config = dict(
    n_layer=12,
    d_model=96,
    n_experts=48,
    experts_per_token=2,
    d_expert=96,
    d_shared_expert=0,
    activation='swiglu',
    moe_layers=[1, 2, 3, 4, 5, 6, 7, 8, 9, 10, 11],
    router_score='softmax',
    normalize_top_k=False,
    routed_scale=4.9,
    balance_loss=0.0105,
    balance_bias=False,
    init_std_router=0.0127,
    lr_router=0.000975,
    n_head=3,
    n_kv_head=1,
    head_dim=32,
    vocab_size=16384,
    norm='rmsnorm',
    norm_place='pre',
    norm_eps=1e-06,
    positions='rope',
    rope_base=10000.0,
    rope_fraction=0.75,
    qk_norm=True,
    attn_scale=0.177,
    tie_embeddings=True,
    parallel_block=True,
    init='uniform',
    init_std_qkv=0.0524,
    init_std_o=0.0524,
    init_std_up=0.0524,
    init_std_down=0.0,
    optimizer='soap_variant',
    lr=0.00954,
    beta1=0.95,
    beta2=0.99,
    weight_decay=0.0096,
    lr_head=0.0117,
    grad_clip=1.0,
    warmup_steps=50,
    schedule='wsd',
    decay_fraction=0.839,
    decay_shape='square',
    final_lr_fraction=0.02,
    batch_tokens=[16384, 32768],
    seq_len=1024,
    doc_mask=True,
    z_loss=1e-05,
    train_tokens=248900000,
    steps=10612,
    dataset='wikipedia_en',
)
Below are experts of layer 6 (counted from 0) of a mixture-of-experts language model. Rows are named router (the router's row for the expert), down (a neuron's output weights, with its number) and show model dimensions 64-95. Each number is 128 + 32 x the weight over its row's rms, rounded and kept within 0 to 255.
Before each expert's rows: a language model's description of what the expert responds to. This comes from a sample of Wikipedia text that the model never trained on.

# expert 14
It responds to: Taxon name pieces
router [ 44  74 172 191 110 154 118 134 128 131  84 105 114 103 152 141  74 163 113  82 171 173  91 140  84  61  73 155 162 176 134 117]
down0 [159 145 148 109 121 121 130 163  60 128 143 147 121 128 137 116 148 128 126 161 118 128 127 106  86  96 119  63 116  39 105 112]
down1 [117 204 133 168 142 154 110 152 170 132  94 102 138 133 174 122 114 106 104 119 158 124  93 133 154 116 104 174 145 145 165 154]
down2 [119 137 168 132 117 196  84 144 168  68 175  90 102 132 143 156 141  84 140 116  90 145 163  79 131 164 144  68 104 159  94 165]
down3 [151 125 149 159 135 116 129 159 179 101 126 119 174 149 149 164 123 177 156 142 128 138 135 121  85 106  79 127  95  97 170 156]
down4 [140 115 192 152 141  63 138 114 138  95 155 141 125 206  95 150 151 135 173 147  87 138 100  83 151 139  76 128 103 173 188 104]
down5 [123 161 150 125 101 178  82  71 139 113 192 121 184 187 154 193 133 157 108 128  88 136  91 126 160 130 135 126 160 132 141 148]
down6 [151 108 117 152  83  62 162 121 107  72 185 101 171  89 136 154 147 210 147  95 149 147 148 178 193 176  72 135 136 120 102 116]
down7 [148 216  70 211 117 110 130 124 140 131 135 139 147  90  99 173 144 154 127 143 157 147 133 108 116 152 147 101 161 164 117 145]
down8 [161 139 129 129  85 109 163  66 178 128 124 159 180 148 150 177 130 200  79 101 151 138 162 147 161 115 104 123 129 123 123  86]
down9 [146 111 100 103 109 123 168  71 101 148 132 110  96  93 122 152 125 171 124 110  99 154 113 140 116 132 177 131 107 139  79 102]
down10 [120 155 178 184 162 122 100 143 152  91 150 104 118 102 145 162  85 113 157 180 106 125 121 132  95 159  78 107 122 159 125 133]
down11 [148 101 134 114 161 125 152  72 139 108  81 139  78 131 123 113 188 163 130 171 102 129  79 114 116 145 125 105 130 129 140 165]
down12 [131 177 168 149 162 122 138  43 124 206 133 129 118 115 145 159 112 100 109  96 118 117  88  94 109  95 202 147 133 149  75 136]
down13 [ 93  93  72  10 141 106 134  78 164 122 131 138 129  89 184 120 193 141 107 105  97 129 159  65 161  72 134 137 122 108 148 137]
down14 [149 100 175 175 126  97 162 105  74 131 138  65 184 127 156 111 163 125  95 167 183 125 178 129 111 107 107  90 172  94 148 104]
down15 [ 91 131 115 116 104 147  87 105 155 169 109  85 151  78 181 135 143 129 168 124 145 111 128 102  72  76 169 127 177 175 142 125]
down16 [ 55 163 160  62 125 112 137 170 129 177 110 106 108 134 195 139  81 145 181 150  88 160 142 149 103 152 143  83 108 167 103 115]
down17 [144  88  85 153  78 138 131 125 114 137 165 105 107  81  83 154 100 104 136 156 116  86 117 163 202 152 125  87  59 127 138 102]
down18 [104 150 103 120 118 102  78  78 154  89 117 108 164 140 104 122 140 166 107 113 139 137  95 131 100 126 125  70  90 116 124 132]
down19 [121 103 175  78  50 136 178 143 121 177 155 121 148 181 191 146 101  94 153 132 140 138 143 118 144 130 129 138  89  95 127 105]
down20 [184 132 122  72  84 107 126 134 134 119 104 109 128 131 113 120 115 179  98 117 105 129 185 128 119  99 135 171 176 137 159  87]
down21 [102 115  98 141 205 125  98  90 146 129 222 129 122  71 130 203 128 101 100 105 144 128  59 185 174  59  70 133 126 145 120 133]
down22 [115 165 138 125 142 125 196 148 133 155 125 121 164  88  98 114 167 178  73 118  92 134  94 169 115 191 120 121 126 123 137 158]
down23 [157 174 159 180 137 127 104 144 121 122 116  79  52  90  61 173  99 128 136 178  59  57 122 103 114 150  73 125 147 155 140 107]
down24 [ 68 156 126 180  95 131 135 123 157 136 108  80 146 108 173 112 138 121 133 112 168 123 122  75 177 159 132  26 171 144 145 154]
down25 [109 206 107 109 114 130  45 159 115  80 141 135 101 136 125  97 118 112  95 144 110 119  82 145  97 156 125 166 132 121 105 139]
down26 [165 171 186 141 137 109 158 133 136 102 116 125  91 174 152  75  73 116 126  92  71 121  28 136 110 103 158 145 109 105 142 108]
down27 [153 184 105  96 147 137 129 103 152 180 176 121 183 125  86 135 117 151 123 112 175 166 121 172 158 112 188 138 124 147 173 165]
down28 [ 73 130 132 117 104 110 105 176 102 110 135 134 112  62 124 147  89 132 136 172 146 114 111 111 107 127  84  57 117 174  92  92]
down29 [155 210  54 145 143  93 147 116 118 137 143 127 163 109 173 139 123 110  89 109 138  52 124  75  99 119 161 142  82 131 149 136]
down30 [142 166 173  64 137  99 134  72  97 161 210  59 140 131 162 164 170 168 162 144 132 107 202 156 138 118  95 141 129 131 138  67]

# expert 40
It responds to: Capital codes, foreign names
router [ 50  62 167 192 115 149 113 131 135 127  88 117 117 101 166 135  78 181 121  75 175 169  98 143  87  65  77 149 146 168 145 114]
down0 [156 161  96 159 168 105 128 150  93 186 124 130 121  97 116  98  88  88  41 142 172 118 103 159 132 122 135 126  71 132  77 156]
down1 [146 124 168 153 110 173 129 128 177  95 122  96 114 153 127 164 152  99 134 102 134 169 174  95 116 183 164 173 142 164 136 130]
down2 [105 109 146 130 109 110 132 184 133 117 175 164 121 150 117 178 136 164 152 142  59 185 135  94 171 159 126 129 139 140 113 125]
down3 [155  96 131 129 100 100 110 153 160 110 142 132 122 174 128 138 117 181 186 169 104 133  77 111  63  87 153 114 135 113 140 127]
down4 [125 119 118 128 139 120 120 109 151 160 160  82 129 115 112 143  74 124 102 160 136 162 154 150 141 147 143  72 126 138 125 129]
down5 [175 138 148 165 133 100  94 112 126 172 116 138 199 107 141 114  84 104 163  84 123 154 140  80 165 103 125 120 116  92 101 174]
down6 [129 122 142  92  74 112 110 175 133 146 105 144  87 120  88 125 147 123 136 130 101 152  61 123 121 157 137 131 136 130 113 165]
down7 [139 118 184 128 117 155 103 128 107  98 138 108 169 115 126 107 146 141 106 122 104 158 154 142  90 163  53 154 129 121 137 160]
down8 [171  90 151  62  76 157 129 176  99 127 105 139 204 120 126 159 139 196 152 144  69 119  65 196  86 169 155  99 135  97 116 155]
down9 [105 105  81  98 142 167 159 118 158 152 209 125 126 129 111  79 132 146 128 132 109  87  76  99 153 174 138 137 100 188 132 140]
down10 [131 165 105 126  59 160 102 110  99 153 164 138 132  95 122 152  98 169  54 159 143 103 153 160 199 159 128  45 150  93  72 115]
down11 [194 154 146  56  73 129 179 186 138 118 124 163 199 122 180 112 111 166 131  92  68 172  91 156  81 152 152 142 151 173 158 109]
down12 [169  96 172 123 141 188 130 114 166 131 156 141  86  78 162 130  70  94 153 165 113 173 160 127 113 141 118 169 105 156 172 101]
down13 [142  65 119 106  75 104  85 146 139 105  92 124  90 114 146 155 143 125  60 130 128 152 107 151 195 144 122 123 155 152 119  96]
down14 [131 146 102 119 145 126 147 136 133 182 124 131 143  94 126 133 153 101  91 149 156 164 149 104 142 146 162 121  61 141 133 127]
down15 [154 161 118  71 177 116 147 184 175  92 221 121 122  91 143 119 118 161  74 147 147 112  90 118 168 170 117 129 135 181 170 176]
down16 [122 149 139 132 110 147 156 142 189 131 147 133 147 113 146 168 186 210  99  57 131 165  92 117 133 135 103 142  96  74 168 134]
down17 [106 109 103  81 128 105 149 134 131 125 141  95  85 106 138  99 154 141 118 159 102 128 110 182  92  71 128 169 152 106 133 107]
down18 [141 189 152 119 107  93 175 111 127 142 106 199 162 157 133 141 110 117 131 125 162 103 122 188 146 195 135 105 112 145 162 153]
down19 [149 152  92 169  71 141 161  89 110 101 193 148 160  86 158 114 114 140 162  90 144 147 152 129 165 179 171 138 109 148 156 133]
down20 [165 159 119 176 147 113 132 166 120 194 104 138 163  96 151 120 128 152 102 105  79  91 152 135 165 109 138  92 174 158 170 149]
down21 [141 118 118 140 125  73 170 187  94 157 144 127 154 150  87 155  85 148  86 117 150 148 150 147  98  91  72 129 150  86  81 127]
down22 [ 95 126 163 148  94 159 149 150 168 115 135 120 147 112 163 131 155 151 135 182 119 122 140 134 112 138  71 125 158  85 145 130]
down23 [143 133 151 100 111  90 141  97 171 119 146 131 113 126 124 188 153 176 119 147 130 165 127 176  85 135 115  76 132 199  48  98]
down24 [ 97 191 140 133  87 105 159 125 123 196 161 160  57 108  86 164 155 158 113 135 167 131 118 162  85 104 126 119  91  70 120 125]
down25 [119 130 120  88 110 116 133 187 131  72 160 163 105  99 166 198 100 112 167 106 118 197 111 126 129 149  99 175  98 142  81 141]
down26 [120 163 147 200 164 134 127  67 186 185 164 145 146 113 126 110 140 154  96  94 118 132 114  93 160 114 156 110 156 170  71  72]
down27 [ 88  71  99 145 182  81 116 132 103 188 135 175  98 134  81 102 124 114 158 145  91 143 136 160 104 126 177 113 180 141 122 150]
down28 [155 109 149 136 168 145 138 176 130  47 207 137  85 159 159 136 147 135 156 158 185 151 141 111 136 124  73 122 110 191 114 128]
down29 [157 170 171 105 120  86 158 119 138 141 133 152 148  82 108 128 163 102 158 124 104  88  94 124 144 193 166  97  89 101 171 152]
down30 [144 120  45 146  78 132 131  92 153 123 134 144  80  93  94  87  83 132 152  83 125 132 156 123 106 106 102 172  82 175 163  77]

# expert 21
It responds to: Single capital letters
router [208  94 100 132 151  72 135 155 143 131 174  86 130 116 123 156 137 144 145 191 135 122  75 103 117 108 123 159 167 129 173 156]
down0 [ 80 131 110 147 166  59 129 170 141 100 130 147 140  99 119 119 133  97 156  79 136 149 108 217 103 153  97 133 165 144  94  94]
down1 [191 157 188 128 148 152 110 181 138 125 129  85  82 146 168 178 186 127 140 116 137 155  97 135 103 154 107 180 109 133 113  95]
down2 [ 65 101 121 154 169 173 100 132 127 103 139  96 128 109 136 108 131 161 102  71 116 141 136 144 183 109 113 200  62 143 120  99]
down3 [168 152  59 162 137 137 101  95 121 107 151 125 103 169 145 108 111 175 124 143 186 133 111 136 129 136 168  30 116 151 163 142]
down4 [173 168 111  45 154 115 137 135 202  82 151 108 112 128 174 145 102 133 111 101 136 190 126 127 158 108 172 107 136 106 118 164]
down5 [182 156 137 110 115 109 174  44  99 125 153  98  82  56 148 169 151  72  81 131 159 131 111 151 131  92 146 146 129 122 128 151]
down6 [123 147  93 108 156 192  79 167  63 147 152 132 144 146 148 149 134 104 154 115 143  86 130 142  79 170 170 149 135 104 151 154]
down7 [ 94  91 121 117 144 165 143 193 153 153 128 137  99  88 153 113 118 133 119 116 134 112 162 158 145 116  73 158 140  50  73  85]
down8 [126 103 166 148 156 108 216 112  66 144 158 144 180 115 145 118 147  88 130 134  52 182 128 154 117 176 133 172 137 120 101 148]
down9 [132 138 143 109 158  81  82 197 129 122 133 116  74 131  70  99 110 107 112 108 131 146 155 141 129 106  99 159 119 166 114 142]
down10 [118 106 178  85 136 103 158 106 151 190 155 167  92 102  98 141 125 146 148 190 143  83 109  94 127 167 142 124 110 122 155 165]
down11 [113 115 127 129 172 181  88 106 129 144 134 127  93 118  81 122 182 141  61 114 163 184  78 156 113 140 113 241 171  43 181 147]
down12 [140 110  70 143 114 121  80 107 173 129 131 184 166 157 171  55 121 147 114 118 189 116  61 108  48  96  74 135 101 125  95  83]
down13 [113 114  79 125 145  76  89 197  81 116 157 146 102  74  66 101 158 137 100 142 142 110  93 153  97 153 185 143  92 107  84 125]
down14 [120  78 116 101 114 132 161  72 105 152 125  93 153  96  53  84 109 130 163 196 115 104  96 132 121 128  98  98 134 141 101 172]
down15 [145 113  87 117  38  90 146 172  80  97 178 108 158 160 130  84 178 129 111 151 110 104 110 155 138 109 140 197 121  95 103 127]
down16 [ 69  92  99 124 134  96 155  86 209 179 121 148 159 155 153 107  75 136  96 146 125 154 138 144 112 151 132 136 169 114 165 159]
down17 [ 98 155 104  91 101 106 110 103  92  91 100 123  72 168 157 114 147 143 145  87 173 102 108 137 177 163 149 119 152 156  99 141]
down18 [127 125  98 115 155 162 181 176 147 118 124 108  78  93 144  83 128 113  18 143 184 143 113 118 123 154 156 135 137 155  65 124]
down19 [108 133 135 143 134 106 198 111 139 121 126 103 125 143 139 129 142 115 131 148 111 160 148 192 135  86 124 142 129 169 146  93]
down20 [ 76 170 113  98 129 130 121 101 125 168 136 142 141 113 130  97 163 118 122  87 102 125 155 221 110 157 139 118 121 140 119  41]
down21 [107 129 194 106 171 151 152  96 139 120  82 123 104 145  73 137 116  79 156 142  90 155 158 107 164 128 149  50 152  67 153 164]
down22 [111 132 164 140 104 161  92  82 128  87 198  76 165 206 110 113  88 144 171 122 163 168  85 167 100 124 154 145 137  94  70 148]
down23 [ 80 143 153  78 137 112 130 162 192 125  87  75 146 130 179 146  70 115 190  74 127  94 141 187 100 113 146 116 123 158 101 135]
down24 [119  97 154 129 115 174 124  70 175 138 106 129 151  78 127 148 113 202 112 115 164 138 136 104 138 127 116  87 142 157 117  77]
down25 [ 83 145  97 147 173 130 159 117 108 121 171 132 111 123 119 192 161  85  93 189  83 133 111  72 114  69  92 159 163 124 123 210]
down26 [124 155 164 163  93 147 159 136 106 154 124 136 119 107 145  36 129  42 141 121 190 133 114 141 127 138 109 114 140  80 183 146]
down27 [126 143 115 110 145 113 103  95 129  90  90 140 129 147 113 103 147 110 122 209 171  85 105 119 123 115 111 102  61 106 165 162]
down28 [131 115 107 150 132  83 150 182 119 147 135 142 160 164 149 150 134 134 117 133 149  85 105 120  92 188 117 110 113 170 167 106]
down29 [ 98 125 136 174 191 114 169 150 126 143 142 141 127 155  97 113  85 142 138 181 177 151 101 126 134 135 165 172 125 127 129 133]
down30 [117 181 141 116 154 160 105 161 168 177 153 151 105 160 138 151 187 107 118 161 149 108  88 146 143 101 146 113 151 102 203 129]

# expert 30
It responds to: Mid-word name pieces
router [ 42  69 165 190 111 164 129 130 124 130  83 114 125 100 149 139  80 172 117  83 170 180  94 127  81  60  75 154 136 165 141 116]
down0 [193 147 217 129 104 144 103 178 151  55  83 173 126 158 141 155 111 138 169 176 136 131 146 155 116 168 131 194 158 116 156  85]
down1 [131  91 163 105 139 135 167 155 178 119 132 106 104 121 170 142 116 146 109 192 137 188 147 163 115  82 133 111 127 125 139 146]
down2 [142  68 112 102 134 148 149 140  70 154 149 119 177 113 123 142  96 118  53 128 161 108 146  89 118 126 162  94 120 106 148 134]
down3 [155  93  97 116 101 141 100 133 179 126 182 191  96 128 173 198 191 114 107 180 107 179 137 127 151 163 156 152 194 101 134 134]
down4 [140  87 141 159  48 117 112 140 148 149 127 102  96 166 141 150 195 149  96  94 112  95  97 132 100 153 154  95  75 154 166 129]
down5 [147  74 136 130  85 137 150  96 193 144 145 105  54 119 166  73 121 174 111 136 116 106  96 130 120 129  72  73 159 125 163 117]
down6 [122  67 137  97  77 141 100  80 137 123 112 150 118 128 128 116 144 133 109 161 164 118 118 102  93 181 118 115 132 118  92 132]
down7 [141 117  72 168 102  95 148 104 148  68 194 133 132 201  70 111 120 144 142 146  88 122 176 142 111 125 104 107 156  92 114 124]
down8 [100 104 107 182 156  80  66 107 167 111 158 137 120 158 188 156 101 138  92  58 129 154 188 127 106  71 128  80 146 127 115 124]
down9 [119 121 183  95 102  97 123 134  87 143 125 123 148 125 138 145 171 112 172  95  75 119 197 204 103 168 124 201 144  51  89 132]
down10 [143  88 173 107 115 127 149 170 105 128 121 114 137  71 122 162 140 143  93 104 168 148 115 145 171 138 118  93 139 192 113 118]
down11 [217  97 118  92 123 115 144 134 108 145 159 128 208 114 117 214 157 113  95 171 141 118 146 129 113 103 148  81  56 103 121 166]
down12 [158 129 109 180 157  97 114 185 137 159 131 149 104 125 120 151 168  91  95 207 100 113 134 100 161 120 150 162 134 126  68 196]
down13 [150 169 176 128 122 108 112 121 130  93 139 152 241 180 148  75 105 144 106  94 112 118 134 141 110  88  96 112 125 135 145 162]
down14 [132 110 142  63  63 191 107 152 139 110 127 109 106 128 139  96 164  81  85 119 140 108  88 155 112 147 161 125 107 170 132  89]
down15 [ 22  96 162 161  58 143 131 126 138 138 125 150 175 161 110 160 120  83 107 109 152 111  90 183 111  89 102 131 136  98 145 149]
down16 [109 125 113 125 153 152 184  86 101 144 138 167  80 145 106 157 188 126 154 136 112 114 142  98 109  58 147 148 188  90 167 141]
down17 [142 157 160  96 166 121 160  75  97 132 144  86 160 115 167  95 123 164 147 125  69 115  87 174 111 195 112 158  88 163 152 162]
down18 [126 161 135  62 133 179  88 114 199 102 132 109 151 127 157  92 107 132 122 148 180 176 156  75 140 122 140 116 109 107 138  65]
down19 [104 171 167 146  99 151 135 131 109  81 167 151 111 172 124 112 110 158 118 148 151 146 135 177  80 182 190 105 191 121 100 127]
down20 [186 117 150  87 140 116  93 194 123 114  87 163 154 140 156 131 113 125  98  87 153 137  67 145 122 106 151 185 167 144 159  74]
down21 [185 181 189  95 105  82 176 166 148  84 113 129 162 148 173 108 109 112 147 112 149 128  92 151 117 154 154 127 131 131 109 141]
down22 [118 126 140 178 161 156 115  85 169 174 120 139 156  79 112  87 155 184 147 126 145 121 157 172 147 160 100 159  99 140 159 110]
down23 [143 116 126 144 175 155 116  84 103 191 110 169 134  90 165 123 163 157  77 150 131 131 155  85  78 121  27 108 186 135 114 146]
down24 [120 128 195 103  84 131 127  92 180 105 117  98 147 152 208 122 117 142 107 137 184 146 154 160 198 144 140 142 136 137  98 179]
down25 [115 101 111 144 131 147 110  80 112  86 100 112 154 104 116 148 159 151 143  95 106 131 116 192 233 200 114 120  72 114 158 115]
down26 [132  82 111 104 121 151 117  78 165  65  90 186 174 137  89 137  98  83 103 108 108  79 164  71 132  93 153 116 117 133 128 136]
down27 [ 99 115 117 203 162  95  73 176 142 118 119 116 106 134 149 126 123 111 151 165 168 174 125 121 109 136  67 151 165 108  85 138]
down28 [105 114  87 122 150 125 189 137 125 130 109 118 161 170 152 113  97 150 103 109 112 197 132  98 130 128 169 106 179 155 148 155]
down29 [141 131 121 135 104 114 174  52 137  77 144 130 109 107 103  97  89 122 141  75 167 138 109 126 166 174 182 179 121 132 159 145]
down30 [109 178 198  96 106 157 140  87 145  65 129 127 120 143 171 137  73 127 100 168  92  80 141 119 195 162 125  77 105 176 132 126]

# expert 0
It responds to: Table header cells
router [ 85  76 136 180 136 206 183 117  88 161 131  89  60 129 149 163 128 109 129 137 114 165 144 109 112  99 106 136 102 133 129 130]
down0 [148 185 132 140 100 171 133 167  90 104  97  59 138 144 136 121 141 124 105  95 124 136 154  94 131 100 113  92 107 153 173 176]
down1 [153 128 107 116 118 132 184 164 225 116 107  89 116  92 129 138 133 101 144 154 123 118 138 112 124 101 152 186 130 188 127 161]
down2 [112 122 158 154 149  99  93 174  91  63 113 175 105 131 119 125 152 179 104 130 161 181 166  82 136 160  98 154 121 172 105 119]
down3 [111 141 112 115 184 106 155  75 123 134 209  93  45  82 144  97 170 199 152 162  81 129 103 110  88 125  78  75 189 115  40 104]
down4 [ 67 136 100 146 105 103 120  81  99  46 109 153 122  57 110  96 185 151 111  76  97  77 130 148 100 115 112  94 118 119 178  73]
down5 [146 158 120 163 129 100  77 120 193 133  82 162 162  74 113 134 129  83  70 117 134 109 114 138 157 102 101 148 108 142 104 194]
down6 [137 164 164 204  92 153 131 143  99 109  92 131 149  92 127 153 138 141 121 143 113 181 156 189 161 119 154  93 132 105 164 119]
down7 [ 96 154 149 136 201 182 216 132 155 156 153 142 143 124 125 181 116 146 113  71 104 168 121 132 163 139 108 123  99  71 115 135]
down8 [130 133 110 143 170 118  40 157 120 101 111 128 119 163 176  86 132 153 134 166 131 150  93 128 153 150 144 219 143 201 105 174]
down9 [ 91 154 138 137 130  79  82 142  62  94 142 141  98 110 105 103 116 125 143 101 155 119  91 107  88 101 129  78  90 121 202 102]
down10 [113  84 104 110 181 118  97 162 100 167 108 167  80 142  94 168 144  84  96 173 111 147 129 166  89 141 108 141 120 100 152  68]
down11 [159 185  57 115 107 135 125 114  99 131 182  95 153 109 128 139 148 129 134 101 145 124 175  95  64 121 109 144 113 160 166  94]
down12 [110  81 107 145 149 167  69 139 123  87  94  77 131 103  89  65  80 167  87 152 149 155 117 174 173 102  89 133 130 160  97 149]
down13 [123 132 200 135 103 107 115  83  72 151 148 139 134  76 190 140 180 108 157 133 181 127 109  28 124 130 185 110 120  61 172 133]
down14 [145  54  69 147  85 130 126 176 187  66 126 108 138 138 104 177 135 152 132 139 148 134 145 121  81 173 152 135 109 142 163 175]
down15 [116 133 133 143 139 143 195 124 113 175  86 126 106 143 138 162 157  99 171 138 161 109 111 162 147 157 145 181  96 133 126 128]
down16 [154  97 120 115  70 135 128 114 153 155 147  90  54 120 134 124  44 141 173  79 127 168 181 148 177 104 115 117 158 100  82 153]
down17 [140 160  93 105 131  51 152 137 182  70  80 127 191 145  99  91 138 146 141 137 122 149  81 107 150 186 135  47 113 151 106 161]
down18 [182  97 180 147 124 104 179  75 138 127 165 104 111  98 160 134 102 109  84 108 159 117 165 168 140  73 129 157 109  98 147  88]
down19 [ 82 122 117 127  81 171 176 121  74 134 147  84 140 170 119 124 126 219  86 108  87 148  91 159 170  90 128 118 122 103 120 176]
down20 [118 169  51 103  94 131 140 113 132 146  72 113  68 162 102  94 190  84 131 182 130 179 140 122 156 127 125 145 157 120  71 119]
down21 [119 110  93 168  93 166  72 130 150 151 119  85 132 143 167 166 151 128 156  79  73  99  90  98 104 111 108 103 168 153 154  92]
down22 [162 160 153 117 129 127  91 193 122  92 129 158  94 135 125 138 115 143  77  97 116 148 168 114 106 172  58 199 138 166  96 124]
down23 [132 178 122 186 121 139 146 109 146  81 111  49 153 181 126 141 128  97 171 182 105 153 118  47 104 141 123 142 145 151 144 141]
down24 [135 102  78 130 114  97 113 159 119  77 105 162 108  87 156 108  97 104 130 136 104  84 119 100 173 112 126 175 142 123 180 141]
down25 [122 114 122 156 148 156 131  96 100  76 160 131 145 115 154 201 153 112  98 124 169  94 123 147 124 160  91  90  64 163 132 112]
down26 [139  93 122 103 108  80 125 112 143 159  70  44 149 129 169 122 174 123 112 173 166 103 165 193 142  62 114 133 168  83 158 144]
down27 [147 112 135 142 181 125 109 138 145  95 155 159 136  94 169 159 158 127 128 114 143  80  89 131 103 114 131 107 106 117 143 168]
down28 [122 134  84  86  73 106 112 160  85 172 128 116 142 120 142 156  83  93 109  85 165 114 112  98 137 174 142  95  89 133 131 159]
down29 [ 87 156 113  90 165 144 144 154 107 101 124  87 134 107 124 106 136 122 109 174 187 104 151 136  66 117 106  83 134 146 151 118]
down30 [109 131 116 136 147 105 157 102 125 142  86 181 135 149 126  67 124 123 176 112 119 111 134 135 142 148 141  94 160 120  80 127]

# expert 32
It responds to: English given names
router [ 82 135 123 118  75 105 147  92 164 128 128 124 166 112 124 100 133 123 166 126 169  95  94 122  70  63  65 139 167 137 139 116]
down0 [124 142 126 156 138 110 124 178 125 118 135  75 147 157 161 169 150 140 167  82 172  71  90 163 105 136  88 200 194 156 138  66]
down1 [125 149 149 157 111 148 116 130 140  98  84 117 133  66 132 151 155  72 109 121 144 175 151  88 143 131  94 104 118 156  52 114]
down2 [115 111 124 118  78 144  70  97  90 120 181 120 132 117 169  84 123 101 138 170 103 132 118 154 124 139 137 168 186 157  93 123]
down3 [139 160 144 123 138 121 113 144 184 111 110 139 130 136 134 173 107 111 150 175  73 155 123 157  76 115  67 143 180 146 116  90]
down4 [149 158  66 100 139 122 202  77 159 124 129 155  76 154 109 167 135 121 109 119  90 124 160 125 145 173 130  56 150 116 155 130]
down5 [104 114  92 154 127 138 116 165 148 106 127 174 123  64 139 113 106 111 116 127 115  89  96 158 208 130 127 142  79 116 116 152]
down6 [157  93 132 110 102  91  76 169 150 105 159 146 116 138 124  93 112 192 144 165  69 107 124 142 162 187  45 155 165 176  89 122]
down7 [104 118  89 137 236 165 121 138 101 171 114 159 100  94 149 149 139 155 145 157 122 106 117 101 116  83 180 100 132 113 166 118]
down8 [153 105 187 163  95 141 108 133 131  90 203  93  98 193 123  95 118 101  96 102 153 153 110 135  93 170 157 174 154 100  58 140]
down9 [139 126 180 176 159 143 134 131 158  88 109 137 174 177 182 164 180  77 130 136 189 191 155 113 141 166 150 129  94 125  73  72]
down10 [126 153 149  92 176 117 139 133  75  92 159 137  67 134  77 110  47 149 169 142 100 150 105 129 139 121 170 106 159  85 134 120]
down11 [152 125  84 147 163 147 157 146 167 143 120 192 111 158  91 151 142 141 122 118 151 158 113 134 130 130 121 138 104 155 171  98]
down12 [ 83 119 196 169 150  98 172 120  71 170 138 117 143 113 112  34 166  95 108 118 129 169  97 125 110 161 107 174 116 132  99 179]
down13 [155 125 182 171 163 214 109 145 105 155 135 101 148 134 120 119 104 104 105 121  92 168 145 114 127 137 172 210  91 130 137 148]
down14 [137  69  69 123 123  74 139 108 113 141 138 144 125 107 129 191  85 179 137  97 121  84 127  90 173 132 142 202 136 120 159 101]
down15 [150 135  88 118 170  78  50 118  97 104 180 142  90 143 133  52 103 130 132 179 110 130 118 121 178 159 136  79 106  99 116 129]
down16 [129 125 117 152 131 120 156 104 140 201 167 128 163 145 163  64 122 114 123  90 158  64 122 141 111 116 187 146  75 123 147 198]
down17 [107 127  78 125 103  83 134 212 179 132 145 180 107 128 167 118 124 169 175  46 128 155 159 101 208 157 112 173 105 167 185 157]
down18 [158  74 132  77 122 151 138 198 195 153  72 124 135  96 195 101 104 104 110 154  81 153 131 130 105 181 133 178 158  78 138 134]
down19 [136 143  61 178 134 181 117 167 120 137 112 109 151 142 100  76 107  86 198 153 101  85 127 120 116  88 162 117 129  97 154 124]
down20 [114  48 157 117 126 108 121 123 118 171  98 200 142 129 111 134  88 169 104  77 125 102 141  72 132 127 128 132 146 135 162  63]
down21 [111 119 145 142 183 133 124 134  82 130 144 106 161 106 148  82  58 158 201 194 121 190 111 166 107 177 136 104 173 110 132 133]
down22 [174 106 130 149 171 200 147 109 129 109 138 120 133 146 104 182 113 133 114 148 131  75 115 110  84 155  72  91 127 104 112 106]
down23 [144 157 182 141  92 120 111 130 116 132 102  52 198 175 116 136 121 175 148 120 145 150 135 123 142 130 175  83 112  92 167 165]
down24 [103 114 118  93 102 120 185 171 132 173 110 176 114 110 178 155 135 109 101 227 157 102 131 152 132 143 121  49 103 195 127  77]
down25 [ 65  95  94 152 169 160  69 120 102 131 111 118  99  96 181 102 147 160 157 116 129 200 153 139 111 136 162 170 184 168 176 133]
down26 [164 118 117 153  71 180 120  79 116 132 132 130 124 174 109 116 181 137 138 103 106 113 148 107 134 102 107 164 132  92 149 141]
down27 [126 122 109 189  86  68 137 131 160 120 198 147 161 130 154 122 121 140 129  82 126 156 108  99 121 116 114 216 175 175 110 128]
down28 [ 69 192 150 171  78 147 116 142 146 136 139  92 140  90 140 113 129 173 128  47 109 112  87 129 157 182  96 148 133 152 105  77]
down29 [155 127 203 131 112 171 153 102 107 139 122 127 174 148 162 174 133 132  90  98 101  87 112 150  76  84  90 137 126 124  54  91]
down30 [ 56 157 115 136 145 165 115  99 147 160 137 128  70 156  63 107 180 122 153 157 131 104 133 114 155 145 104 139 107  88 140 119]